Below are experts of layer 5 (counted from 0) of a mixture-of-experts language model. Rows are named router (the router's row for the expert), gate (a neuron's input weights, with its number), up (a neuron's input weights, with its number), down (a neuron's output weights, with its number) and show model dimensions 0-63. Each number is 500 + 50 x the weight over its row's rms, rounded and kept within 0 to 999. Numbers have three digits each.
After each expert's rows: "gets" lists some tokens that make up at least twice as much of what it gets as of all text. This comes from a sample of Wikipedia text that the model never trained on. Tokens count by the router's weight.

# expert 22
router:574508475512482468491460468489512525531530449496440511504498500515482457557466484459426514469410521461503499440450527509536569478473537530525467445504561487586495478392511436480450524493555467
gate0:503529487443489501472505486508508446496530518493409492450521528418479508430465479490617491467517522511555564454479493497457560589497530526574502475529519501438500593359566447539493472516590478
up0:510480480539499470500517516552475498458483512426519520487579484386462456504466565398495474434480476492451469455527466492464480495498473562509573461541494513544548499524668484512522496480580596
down0:519496559497495463449518492492425558443570501430546470521437512436442514496528539422488491485539477480548478509598526551536498624510614487512527473424591570471502505498509488564503472493487457
gate1:533503496524428482471508486486528557564526529445497396476516544440530529504496412417496487462567510616560444523432486554527581482527394486487442498535535464440387543519492536432500473493495500
up1:543586478575494481477526530460524585469420502564474496501575407505472466454528451486467535489540467534537488497485570540514518500492496481472464532567534581526443519557607516482450531614456424
down1:498508493557503533488556461471567517586543471485518489437526465510476476456506489430558508437496484475584460470544464579502463541523455383473429414514499377540503547602491531475569488500402521
gate2:499506521445605504463455484475513591505441508496605465468501530491507482586594569589479500516492560550539448507496609489572476454546501520490499495462504445470515463506467466549548431563569514
up2:492454445461519435498580441460491453527508509454486527504503577460587521497417562470521458587445586513523497531538566505500477519494572604479532511414540426525536476545558452442508503401483473
down2:443604504528500496518474498498482474532463483470547609570479486506453498508403552512528511401532580487426533449529488578528505481444575419431440476503571512559470481519420495507505541513600369
gets: " ", " (", " Pa", " con", "P", " Man"

# expert 7
router:466665624489482547579414649563411470469397530530499490507480477551485617472453516491503603506509453632539473467459562508517541535439517464456499515489577582488552481578489543523471445554502502
gate0:444451513470494487453433506451545464510528540428490570478473550508544544568455452526526526529486585540514494504534457543576470566512460504448531464480526543400428439591483497493467556496467413
up0:494559541561474496518510486494542499487482498604507515500450485424535442561480541496488433479551452440541526461473558463493460521497492477535540581473495487472528588405511530440486430479521452
down0:508494457500498514504551382476451477616521517514439494493503560513453541366560439547511438539494455562486439450479496507523554491517458491512495461569461540454448551468478492562564485581429542
gate1:545547462512515542489535475494474593525454501495547502479459518558477486484459523532464477580518444518472452469506497497451519563551426573634498479408565540445487415533445501445529478496559506
up1:611470444585415551531479468510426473547501480520461576516529525451487462472523401495516520525475503454557533564618505477574489439503433506412529554513415474508469477479613466576496463464545488
down1:526529538537490513482456471518524507523554552542426531535485529534433494473551426493509560440556403398420527505554571416544467437468504468486509529489454499541566506533553434524556397432496455
gate2:483481510398585478479470499493463465521531529421487460457458490553460616517515454553544604515476514569538452418576444467466478509534438509529438464438448479491422513542515529529490492537457481
up2:517487487498492542501495501480515456590538483452429560508533491550504539492461381504483588532508529522604500477468400604533507477545516517540585401504405488494474561498534490563487521512486502
down2:535501488538468540518491479522514633505529511510523490418464485419555521537543573505526482518496475519499532550490578568504532544610525427552564481498430468538484579485500490517414578573440488
gets: "er", "d", "s", "it", "n", "ed"

# expert 3
router:463499511498490518475549480457494419499477447449474453511441490502471550512432557465475515629490503508535426497462449459551603516616553506447572508447529428490535419420477529569552463539515528
gate0:547525571550468465510488461533442534509470531483427468473526623491553513459485476537505477558421533525536477401573490439544498493491563501403479426485456468521555434445465500472489497509533516
up0:568473493486512541491495542507504506531505478353488405499563440434489440432513410447563438589552485460521569506479469558423524493531470448474427563544539524544545524519531518501443515477476458
down0:491509500570453476500534500597480553546482484432483559406412500480489554503504423477481515538490558489414449490534527524484480455463447366556480493447518601534501472518456466492471516537472453
gate1:501546449516420535428446407568444505483484530524521501493443503514520465529524547448523422539574568403542392425420484494512570447438389593478460493450534583487462520471524488547547535452593480
up1:568522488474451520490505445498492553485483491557449500500492569469524486452552548545535463471481468437538533565572454542529473535548534587436530507561484485458575458507612502612559444567533503
down1:583514452463471503466540504504474488446608540517543456633629462448523553434482528574374485379509499578514468501407517453523536520471493412548440516472589527574593480544506456479396512474509470
gate2:489517482472469542496534404436458536562601512484494544464467486458414602447507475437548443554566552439467425545477486458531513463557504499413548538581569452399568472442540565505417438518451486
up2:494533458492550518499519567484547502479518496406472472502424506491546502576499478555519462574544503500493491559533509528560521490510513374429578584525501464460505540585417622428382438455519473
down2:554538496535440533485549510589538546534511528456576545451381531506429651528437474460525493584477523437551486507516578508472531454533485537518525461537546533503456537549474465477403503571515509
gets: "ed", "|", "-", "=", " in", " the"

# expert 10
router:464427518427494488399433493470453448434613517470414499519565596556509455541553454527435513482493494558541459464521549537457528501361580444549476428480441479462508525480527506585485566379433530
gate0:558493539533477524473507464518524500577458550450521438452567546514488474491535432558466496444428459604568531533569467477471580503553459537521473525565446580442382517489454454456461465509522502
up0:433516481475518467531605466559535570474419526588545557528453540545512445437511584365481474445498569474517414483487461537560531504486385462450474452488607528587574459516444467477535471630478531
down0:487512491484573476461495450488476487541513509525426558524479545466567459551542445423581520524516477482404481444476501505477476430492454633526485490441463548432442501462454484516421536559452504
gate1:520484489575497532422468415524513478547412610500542453373514463523457515519474516474487438435480466502526523534457511488537527568594454516522603543502523585555491507524474487550472573586476600
up1:410476485489499463473530492514575593498434519494590417524474517533423545455522425464544521554444488492511586455450515500429588457537532521466444509532555477523464569449533479461444508503395480
down1:461480486488531513512529461471521423486496548468537535572493561435561433588563364538455523553489583478478530569598466505481498497526515445412446491595469486467545556514484456534425505527542554
gate2:591524469593525443512463523454486436495477506493468442483479508551497414523488510446442519519514484519509548505508505495580634453417410522500529483487550544448425571426544557456434424458347525
up2:491537488437415405464576463547520559433485506493545430512459507496357404463483545527528537556499496515470498565497615495518467527344490470570492549583503463603504455552526592508490549406565426
down2:391541524382426495468547431484459583376554487544479491665506449410510476448519485527529462464526522433441504532524469502562542501485476525523544452469494491566566531504508504518557527479508479
gets: "s", " University", "–", "ation", " people", " government"

# expert 18
router:452474455487423473487546469525494541419482485511478448499490456495486437528507509584503516522502589442525494431447546473507320476463487527497467520540483495493374522416423471502458556516474458
gate0:458426517560526466488461513429454487489480525535429449482534541405497418446575477542488507491584458548567562489531436465512544473613465478498562626513542478515567407439521469565502568513462494
up0:493497476541471501489533490470506498524463510543475470506492404528490518527541538505622520477560564401460502490418530483546503451599482549459592552560506558558510461413453556514555520597464532
down0:483474475562552518510516480478452503564412452530539552404496525380524526475505542467563578569486461471465484481572479624498544458495513565468553580576435401549448547466432523490511591479457511
gate1:501526551511497478484516409480431373540521507427579637461480478646466450478436560462490511504499476471538494482501560398499440506555424542554488616424405506511466422459493470520599545461421555
up1:586514450473492508474523507543522408487561461495497503512509454632593472449430487399483556442423496541530451537563545439637468505505493511552526493470445567606495472533421458475415612516463534
down1:564522585498543547613553477544550501507508462389474613557577446549511528593505449508428489481529505477452489579587571575529477557470521520551475555532450571632454404388544581538575481462520482
gate2:473504542436480526509573538544518356508417554506583543430476529430443586605558519368450480516434558526524488422487549512515541444463422514542487481630410500481541585495555461473526443434488499
up2:555539523501503469528537400505483552494384477513554505506488582510550455562535540436457443420474679438553489413511509527496425466447457560493460488489421529393479556444491378475485438450477392
down2:507465499509488375487530511503337505502570524543477498568455405482494473512558488486435488500533502496594436481519445453498527473461523544476572423457544485484563471426504549656597527524562476
gets: "1", "2", "|", ":", "3", "0"

# expert 30
router:371496582472499535455488519417441530428496478546561585518473526572618551451471472605380444457542437414456538470496524581510508463439482523488504556441450527422427562479594497592427540514546427
gate0:522547515525561474489489512509530507500489522458463474489489555468536482495507549558451508481547591437402458518471523468512505508500481512584530548424435444487436531524406523419460483463518406
up0:526544441570523502481517476522577493507498483479474532496546464495515532564558478490445509584547437456486510484475487464512526534500506480537482541448466546453478486488499445488456431476467487
down0:543543464518456466471569455517473530549499504448460532472553568509535497500459488475442494530534509572486511435480410516462555592368464514459489559446584538459454574413615604492473610458497514
gate1:591452432542543437443527525423486547483508543414580487446429490457466568470529462546508497529478507574533480474514527459484532518459522553655559466467490513499449456515439563530588503456397455
up1:439457439480563432464520479498572582450471475564561525496455515455480445583470569504505484506467520562572495448492434453535482527646558490470491485498449474564495533470519354556516477451445511
down1:492468450518554447500569449453447566461473448515479460632465510505527554409658487418514496597534538478458448412447427509499445479519522443511448463600477509479538500541498505552502491409561541
gate2:557485523516511404486504524510408465551479540501486472455441558533496525520543559499466516398498441508492479448389472491540396556566496526439486627552419410527496514471511429436533493550540448
up2:560450517484475530512466503470433481556480508511503479488508553517514447491497507539441455501518501512448488532501432535542564459490567561458512588565438458467448564475507534516504488532639522
down2:488475516504465500538434506523501412447455489436481569440537467465396543515500527557510471520482499508569472537567563511511506494480563516531449460512458490518443474524388440476489457476504460
gets: " it", " It", "s", "us", "e", "es"

# expert 17
router:507495544410527469489476655448489460443547493491486526501592422549390485568571510476554543496532381499444422424437485544446462403458517383469569502561418511500460478481451437413460570493482597
gate0:438561515518548488480421512529463514517490609469393536460519429459467512495499558428544524504550458512491470479475477486601449428509546485443588506412573474632477522399457513485493478432435578
up0:545425556498566543498485482483555444565529498476456473503469478532593524501500555461416402446542591518462478504518579514425464571536508494503525483603532518429453502505532451459524441539489463
down0:574481450598515532546530541565591482439544447551546456421538440506391468536490610567481572459536529535528527535529506500497397471482506522547560464480528390537494563438515432486475498617372478
gate1:500532505523529526446471528459478525521465527467484472476519451528394520513481471465535499508463460552548528545482531507486495536443465488494573457501502477494543521491547493492555445418511536
up1:524483426486543474513518444509525547439535473513465528513453507499615493431508421528536460462494569441526535540567476476589560479461540542518431471538486475501453442536530528576484560590491495
down1:593554403578460545527515533519613480486590555575475510298555544515489496522510577484428499494507497542494448536543486435500499520464501475555534534573521515514554638501513516465448522526397453
gate2:467498507607517413423565453407527435581531552485555525466484528468468466544517477537511546437467453488565496521528474525486575493532506509590583551488495510570501403559566495472464484537484527
up2:500511569503557460502466479514539524524497495527550543527545573481488502467405508569433562486441446541593409593513522584509570553430420451429557509481483479427578414598553594462495545500569467
down2:536519475445551454515442503461560405523448447593551504552517586533460480483434462460429495531471538533473548508470541579498577460469563487580494475480580477483469496473500472511516572525442480
gets: "s", ")", "'", "\"", " (", "es"

# expert 27
router:429564470388504428458528496507434567421535436445532657510465542493485504434495456487453491483510452507401464546449437526523475514499492545464311527469458597512511374457485619516540536473489470
gate0:443503493524491476408413525512560490485462518398576513462499547524468540483435502476573525493468457465550508528451497523560549490476516598561451470460491512592553515540561541595564495531449618
up0:528491441474485497494584527514475493511528468567465528494545439485551460478491520515527506457529543498564537520485505519493510541513529360476543532596495482528522492451544480473461478477459393
down0:554460470524572579505476523429426522554476506455556475459422553498527516519465494447459455562394580475513543428530560511495486496452517485421500561460372564479450628506504529499499512510476495
gate1:481510436517419473384469349475424506494433527511514527471393513536525440473469517417456465538545656454480497546486451424533522525495484556477482402433463490598424469510462521494512540587464532
up1:400449510519491502451490456471454526492398476576558559475433489555474445450483512460398454500497661495451435616468433413592538508497565560499486440458495542596373452466444592521549380525493509
down1:448408378461491272475548538489443626428501466553554585574529478463523442547498433454527585462521432393395536438539439491612477573483474446459407451470471523589444490573501433500523579562483479
gate2:506523422522524458492518423503532498581456508549478499468497476460490454484584420539529484558495511527620431553458572524414446505564498521399534484415542429513479511499469482596479452531443486
up2:543495495490466509477459506494492507530530526490567523491496456496451492488521462546512455488364537571550463527508427491518539531494640537474452556471529487437549529464517571536518513528492521
down2:441567562426491524552538548574482583381605529614466582453471521559523486521529482545530545387555476444532486486433500417564431514492485586599439507488505503432576479481417459506391508505541570
gets: "0", "6", "7", "8", "5", "4"

# expert 20
router:644442479577524500475529503500431494583508444529500447497515595503514482444526457536477507490473451466474465484532573501546605474548425523472514501470531506387566414536550513479517537531474452
gate0:501508520498519535465488466477491516502490572528502449484487534400518484515547438554598507565468404569486552487531573608443513489543551412542447550426506430467531491550582583494502548500526544
up0:482475493458564454532547427460453549441435484402508516512536513558523462538507423423404542472544523428447536490485413462475504446454527484441476478540616567484464506447381488555531408530452484
down0:492538424536486456468518434512495567529413547584540501406490408496451519421473482530481500489581502440494545518559473463503575461504485548535419417409477530534513456494432480479536487513440503
gate1:540512462456515448422510519433484447496564549468404513457546469536553457535496433456471477514506511523494502485525456491534584395479492524483573468461451574468495544463498458560496407574524535
up1:533461529491454575521458545511479508519507493422435548499487561605477523441518543421513490437582440507528468498560468543496396535351466463581535480468515501592452539480439496559475482514509524
down1:491482526498401463559513512521507535493491486455536421398544595499492461502522532562661476451463522501424562516525540439537567497494481473493460533524507529565500477504539493440515456430561514
gate2:541511447459530568471419518484528507464489532463489450468453509522558542515505534514479514408509523526556433469493467489472530564508473465495473469511527422496547499506443458464528506586502592
up2:480466499473485464515588437555564523497553495598544470498509520405554487476460530416570412428428516546615535467511474569507524536474501425475490485520559508462538537551483463537546434489530490
down2:552510533456437475424547435494419479562560463518475492530510522394566456569457480532547396449528455468521466455517477533489521535486571444495568559440629488534449447490551519559431482507522429
gets: " in", " as", " |", " with", " of", ":"

# expert 29
router:517539539473518495541515524555483514459486450497460538505428441428523471446522529497447442490458479401550500556505521529510509464556485489505505462634478553481475570567486560596453504427380567
gate49:598461494524517511483547434547500515560581512406485513450498480511525507511465424533523454566558466581457479556507535555453514524525554511470467458549503628491508517497489508515545506495430407
up49:482484469436531487506504567499445570518441498441642483496448456419485480528533567499534526446528548475494498516392453535590496489548420516553450437428470569488419503558498527630485487611474405
down49:473551541556468463443472506504522558563473482404474555423566460512547587457499482566471455547495502472497481533424520491385430593462540426533525493522439450570508474554493518556507529487543551
gate50:481519517466525501484498503538481417532567562478457510427377389506468562452459525402495494433542584509520444503453479512571513572521502476485457483511491478516574486562527467490547536407495509
up50:484512476525512509503598483449487442508513494517500555484547463532552563495507491513543554472589492478477473450536390563518596554423468449550498470519521482418529637510391451427500520442523440
down50:506534500500478483524575446455566459508550518521430534578423496495615550493522434516490483554497548457570392518483533541510461513538424538427452523467473448453567521422438598505450539363448514
gate51:432522436416531493518491551477499492522531533515446579477502483430521485429448511512545459533514524540505457511455469468459360497574488501490556540515504512532535472573527468508500480495487393
up51:436506389479556465486444495514482568558400531500572524508436444414487533541584525549447517497553462594420443643488498454481488513549480473548521570465501575474461496547518480516495485499560495
down51:448546591480450469456455518525557493545428544591468516488451459461590516599466507433445497477495484404454576450509549469508501519446415495457481561469628458472354418458536424446457574484443473
gets: "y", "A", "ma", "mo", "I", "U"

# expert 23
router:429396507473477538513421597510475520414510487470529471498552506496537356395427523378619505575465432478499448462532555560469526430553516503480479478526519533488472429517430459475545466502538407
gate0:515500540540523507458534491467609473520563566511455491472560521527545486525519499522347510479487482552610533535567424452506590530525455565439456464435544446470422523578531451477453579592551635
up0:501491505473508435509422464511413445504430498535460546498513501489474603491545536405519642457540549452485440553502597565524381421488514491513593474438455522471489512525503541468535456424504345
down0:457539497526541483526577559537493531530394587529496417489538597505471501589477471535492447505432531541522526500505480484534602570459526427505483551409374462563553459365542535547500472457503496
gate1:475492486494502455519511508507453579472555494470454564498430566390501468481469547551434484492421546440524512468475425581458477601471439608438487555497466502548507536502558457487511511537575451
up1:464633478492454508486427503525548522492487518469404572504438477458537528523485480481503412529518538483512424497532498506557543505587424470438472497506532537514438538593493499427490403569444501
down1:501493494557462432463481472473492467486591512536438501440571541528537453463501522613530526472483588437429491526516443557520481436379480475535400456435523538463546500436452487413443498519456483
gate2:463553463471455450450379484451539575463483459535530578506511531407478496410456497474564490562498532504375483507449482580477605503532456487632449439483660558539474438574481487518558377513560590
up2:512561470571563471586555493472397404546541497482506526497470527491500516512487519496467501454519507395565474514543395439531493528499491513385476613497488554450519485486540533576482495486468542
down2:491403500553522490500420442459468516550502519579453436588551596554510432410474450578474576400528414493428608600430572550470538561537442511540541530541517533403558530427532386491464452511503465
gets: " ", "0", "1", "9", "|", "–"

# expert 21
router:481477508512640383431464403373486474410482551490548558526533549464529450597513483463384536519535538492522438412506489540506424515508506518554534453508360580507481517548433464447532476465399516
gate0:497538565538475492467452539502443476502544536543522613482485464529470530500573513496511456468567394546492393445493442426518492516508512479479515503428492436539524543410554542466558574512567519
up0:524526532492511523580483483539467507513481483469473597487498513527492529513476492492450542548516535468409507355561503465514515466418584505500545547491520455390490545379532519528529555525518569
down0:539454523464567470573480539502381511460532458547461512497499501480479543484481547560484465507563543493511528509523491459584508472506441477433546454538489506437441544543495520520479484441493511
gate1:488511553483493594499494466536532541526502507374443506476461469499489539400416450466568556534543456444502469398455534536461465524475562534411555528535489451428505570485440456490525409554560492
up1:539482526466495529554505533566479498527526495461540514513444581536464589629450525419459490509508402488582529523465602390568522544501605478489537638497539449420414525491510478505543453572489483
down1:533453425491612497537510532420563431421472501531476436652545571395496423476496484572492490579448489586511442601398550556413488475538445538462549413587487558539470533479570545604487560524503496
gate2:519440594470473501445460460495535478500499521506475527462491516492516538559530568509473585451523545467539537523483427528504484529599511517529449507533537551461500511473563619463537489440467592
up2:514484520506513520544540516476487548492519478564505468514570441546542471555358550534572502528538526521493489509523512516531540528547474453511483498553524584558523438570520605567546555515562494
down2:475429519549567439458435457429366548483516461620557509526478632544488536567492541479547524505456469464510426533443430503543467587456544541453427574478558443453498529470493508496413539417503624
gets: ".", "\n", "==", " (", "===", " ="

# expert 12
router:412532523394519455506555554546458489353476502449469488508487502441486474421492535436511489469536449441438492536617562435527453459432565524465537462552443499435492445521496489551496536469478619
gate0:462533521497494493479456553510415412487515549579434393433525507486533544511523458450499581497508577528471467507493502526564517504467525594427473488505435467455432553561522499526414396439421525
up0:513495472484455484496572458508567576459532506494523450503510521410506486537491445497509459511498475406481461526460495396464647588502470529601453435571549476558551495605519483516497521489505538
down0:504469505438499499453488525469463376548468547559573446492528525630469590462503623563591538513491495444541575537463558518504517505404538411460429534452553516451566525480596511496519466501492512
gate1:471542461438506578469448524523524535435497558524510447477486592546558580456635487463448435507473474452508540498507531529588505563542493540527511511556502414508556432494529541487562512497397481
up1:495502513489446561488504507539472536506526501472535500493481479470532552537534449487512504574576429517464589535438437393573538398509466509505539407526561457471489491535539458498587467344476569
down1:447437487547547445518430496492538456511568451453481483417477508521471494558450357575480493592474515584486533486451553460397471586530537473541509559553545405490483471497491610461575538434468621
gate2:572433444552607406482593469418549491522497511526465425485527536503453443544537497496447526500441508445557493504481482508558493553544410532479460569446518464500436447584537453418478534521449495
up2:576506534551484545488580529547498467509480496480535570492481538432435497490458518533506490509557546493463458507504616520533462524585476482523490413415432545401453493490545542440494516432429519
down2:543581476562552552536455539611465549490536523407426406427517456522520581468444500516455451602464604449447529540589540495466455522599467503547516524488508546474537449626476507566473557494427471
gets: "an", " ", "'", "man", "ian", "g"

# expert 14
router:475500426455446367383472419546543496469511456599433498520502455513544490470509578510512469468496517492524532572446511527445575517515417553508551460370560471499563429471444396478509560467461531
gate0:523530438512527516458439485448435491561486550519536494450528456457414530543534475498429407558498414488493469442486486459472519531460537525453463470535465462560525428490422552470562475470567518
up0:455456545567519484509531502483531526580447490491516514484442506538459517472497598483517515536578597482488493516540476446540389567506481463491500541540592490409447500545552522494474419503440493
down0:470526578529422557518437493613482519524381444472472485505531553477509522475486546464422461484507489535492491538521585404534594497467540569516531555441459498562562439505490462554539568400486570
gate1:489522494506543492410494550479531506481482506524452470486469574444522513472515472488554556427483554551505443558457469591461590533506561499559579513539533550521543628509474396538408476578458466
up1:484487404508498502498508529485469507491586499417585507474551531473486532426545561551443492519505443620619542475527507460554443442526557536508456478460367548390515583498539508598596531404504449
down1:517536484546578659582507467436569481583431536414520470527520519542439396509594508511467484461514530387484547492473587472531517487482341461498509497528506395475462431521485605431473516577520529
gate2:643524521509526452468480534515472482452430496436486490469500557385460471458539468466447458575380415481538471494483560433515494492541554572591501504514469566550505518458555631526542487484523533
up2:422509502485522511476395523463392535510509519531526525512475556461472540540489510529536495449491480451544534486517451482472556494526455483532488553469476370665505539516495508468482537584517572
down2:609451510599521575504510470452478454571541567517504529475501446528413461523534481490496578438539513462489568507468488475443493481475444494453550417457476501424517476514547353531448498473476409
gets: "1", "9", "6", "3", "4", "5"

# expert 19
router:499524472446503373403544502532450494419521486499482460530436507518491389386548516446540510386483457452529537505417457560465462475501556513513437455515424458451620505505579467518543485592482463
gate0:571580490511475500502485471514432437580507529491521410461462494508514514576518516542579517426405516518477425507531531614485529491524538478563499553398525446452501513546527481553524560517528555
up0:465410487585541502502517487487547474483545510507415464509473505540535557481595534408507579527471573552470562443488415527474561540492569449495566542506430529476519578542552484528516444582493515
down0:546464549520392426426447458472507570558497510517498525472472427503564533442515388477512515444525562449552463419453430483511497504483456554446460568481521528526428513544542483500573502436506570
gate1:518444471516457499503543474501493488550549527543405542473462424513566560491535581535570493489564479496434542457454491487540508507560546523397533452542511471479563580436613506479488487523503501
up1:524578525489490443514500465509497584494524496445582506489455573528534553488550441581596524472492516450471525435421474517408530451531470560516494496448471494453516512545573444487492508435503526
down1:520455527513521468466533525495516550474422452547489496541498479543541552489551487483535408538487545460436557424454500488483432503498589440560557501489439506432582576539420546487477500543515520
gate2:465521489521501494476558458488525431561535538536422467494429544408542502506471467539429578463562518521607514522434478523481565493480505412550543550471501421486475541543570441512486402516476543
up2:585604479408433474495503534524477462423585506545510531488501589506537519417466510571414510495436449506558543550451489536529472419462433506546525530449527444471506468492482521520441570561510486
down2:472596542582473543502490580449428412542494442466544441546534579460564462451550470541487549572456460405357614487493476482441509555554534574528471499436476472474470404456498533442476458487460470
gets: "0", "9", "5", "2", "8", "4"

# expert 6
router:373458565509549540424401490552611562460492581517456540557414540461533539475512575484583500462512548550476494544567504497565580464475483471447543509408485513535559543474573548498481482568559562
gate0:482537560572498546472476518586443514590582510469499502466469371474555560519437461568497599494483507471432492509469541486457393415478492493518507537464526342558458519455487518556488551478545485
up0:485511485518502459483493496485537492508450513475507486500482578460501462436450502451499510500482557541584522465509455506451566483576470491430517512544573511453489597552543452459496460553488405
down0:532438438476469430485543491493464427518523477482471465616543453644510512551517450519531455508539392394527485443495478563528492453506498461566453598466541525475408614478531509421461500475520452
gate1:434510478538509432390449567517539494505501554511419429446534490522472592480576571581484527477550522505471512594508446507564537365552415548539458427492522502553480574476603543535547440490531565
up1:515486461451500538500537515437518502475430518531619662504507471528545463480554561545426453495509533504425536422509447490448422558527427487462475491413457543496516477506454512495489502554465481
down1:521465425455628420532618495500565480467444444601478558436471517447451494557605494488592542466447504399452548446539485476500602392429588459499474613512487481503537525408462546547583512468554524
gate2:488482604519449513454492531515456446539475572413595459449536494516479594472451562547464530508511504593536549496426523523522341514609442497512571523603508521480560481582503556523559444454479535
up2:480441526475558384471453603469495516435478482506537478499504483551376405482494466496460442520555435402483521584522572596504491394468478544551471471416467422541456446464516560459525539528524504
down2:536373506431544483473572487453466445438518456504429467416556515481498465489541411531485537412497415545529444594458553522452455418557615448483518435457490463503542451557491484495536512591552486
gets: "\n", "==", "===", "|", " *", " —"

# expert 11
router:453555507525445605512458448555515627568444481547524497517493434493452490517454475524501537591515481431433628542514508503564449510533509465517424553495524462541477583480536467555493487561533508
gate0:497493476454407547460436496534623504524514540511423549458538478424383465579490542559574477515524614502388492467449514495509515497509496553473505481567434434498485534543532504502547367492548428
up0:480493543478507453473527508487458426515551504499599448504497499544524510468506502497431482442581432519551467580523457536458465469549539492476530480473527569552443493540492498497435529454491567
down0:518441521423434494453513515501637552505473556485450525561498476434607585496462485519495403529479493503452468557464534440520527524532540489464508588465458518488581506550452421515396450518485449
gate1:450416528455468505476512567498448476504581522558437494503455451537534433546511439405488417488595541488524484497421514485486582472486438413421545538563557417520526535542536506421519373538483509
up1:472508507538474527494507529574556576499455503486487561515420444489493559418476540503489484413648514438546566527425497434552548588506451485516554536452521562427523497562448484528500531455455484
down1:450534478508502522516475587467469534464480505498520486448524499560503534599444462463500524519465541498374577495506543398490541465500498437497480524479462529437602423579608512477518432483591460
gate2:445515448487466491443522525462413496478561497525498498476533471458523439511537490470457435533488497498495456537568537424462457570525494520500512552413527414504538499549579485487540581454491579
up2:460539482484525579487548421463471518454503496568497492512516507566373486559489465506541465417498468536504495437432514519370432506509600490479416504523524531518507422566595481501460513478487557
down2:452500445600609564527446503440439505452519513510505534565598500466528638445591441488475417505512487523570555488436501546501505444488487503502568536445519563489580507562518565523550464499539465
gets: "-", "\n", "|", " (", ")", "N"

# expert 31
router:462556597471514471482389526577512429456491523469484561543517435465487479620597523465453498565538431562528525463481450468533608380520556482580507451480512491535465527472415611519514580522556545
gate0:499523491515436544474380413514546379545506570534417482462470462474494555463526517481419571503459471541428504562437509378488418503523567526438482454533548465574515554494537520477552463554512514
up0:504522504465506499455509450537552535501436468551549467523501571448500444457512507594576518527520519482517454494564464573424397488471469525495530538514506506508490492505503504470493495448480591
down0:487494476427433417432552548493464514419473563477483433607544495462484508475529493484411540466462565563493470457518431539494568430470487474419539513516471479443461455547450489479530489556528491
gate1:526483489484496455452543496484472505464585545450469571498496522532611506559483536507511453448458460508531357574430553524448529537488427553531489456470462460474458476468473435478496531560515599
up1:500548460506500432485455521570525551487535506509479522480515510523527416483559512447563404482461453427412533518345446466546479557491534510387495453524455453549466467456497495477424434553413489
down1:542483491495484476469456496489461515484494473475455493456551444485460473515487453481521369564467521538506474494455449460415431562481460449423511560504496546550454339546515560524565534479493452
gate2:439564559547574410479504512484462533523532511482534536481499519471456476511442468462588524457387432491451450581500501522530554509454527433445531480465600433601355553516481556483447440556415544
up2:551509465539470446493515490526490487535499478431463455499450468528486488480476561569539543462475561484577554548467613527377376564523476501502473549621565536471394472499524426497523409492495495
down2:412544576405451456482564479492514518498454438464508442602533478538476449543570438543507417610494544537588494378473488545521525509475501477437502498534446501496615502409528527542557509484480462
gets: " |", "-", "1", "ed", "2", "ly"

# expert 15
router:513558469501451472524560435609410613443517451512451588508564547536560567408427604534519502510493596473448405450568533560499471482499498574471474483482575525473523453512567516511524517473526507
gate0:496490500470503493436479490484512559494505543533460522446559493436592509478459502483524525567470527505451539395587483412504445573565422542563528545457596527459411500525501465440465432633534569
up0:444506426492483443527532446480460588583520515506468564469558542406509502486506561515552625470504607458471490452563524552456424557583516569509440571397562523430408524476544510481521537520509461
down0:448540597509529526531439564513537532430424390549564542498595473500559528507424454551481467550466423498410544519522497404425451510526446461521440507511475525474459475476556424484478483515528522
gate1:499595550425410459405441492485486451442580532493517512469534503461479526461476489516446527411528534530496399488462549510500517511474532475553477489451496561456563473474584446426485469417514395
up1:533432443513481518486608576475520454489511479466523501521532526645462450581509446469570485477473441537505567518457418431483529469486537458535468453542398494478442472419477478528448556499443551
down1:514515416491472507466448537474514493566560499488506556508512475481505474510540571577463427539503456536556510533467484471510448593483487515512531489482502383542566506475473487504560413537497593
gate2:475504478514456577470483431496471432513428539511539482460499551477532502515551477547433499503520572497427543517492544412532539428527501648574594439467395565467457476418530511416464527484512512
up2:491477451496449452463618413520462572522551503517455542484423554493500504495522531466476557502454562464472549415498596481426490480559437535515595570414498601411502522458453432498480456493478533
down2:473451555540448505435505445477452508610515519566428473447453546449422601439490461517478562441557569484463503417511492447460563529535469493542581513443512520493481467516460508453498489446551518
gets: ".", " ", "5", "7", "8", "4"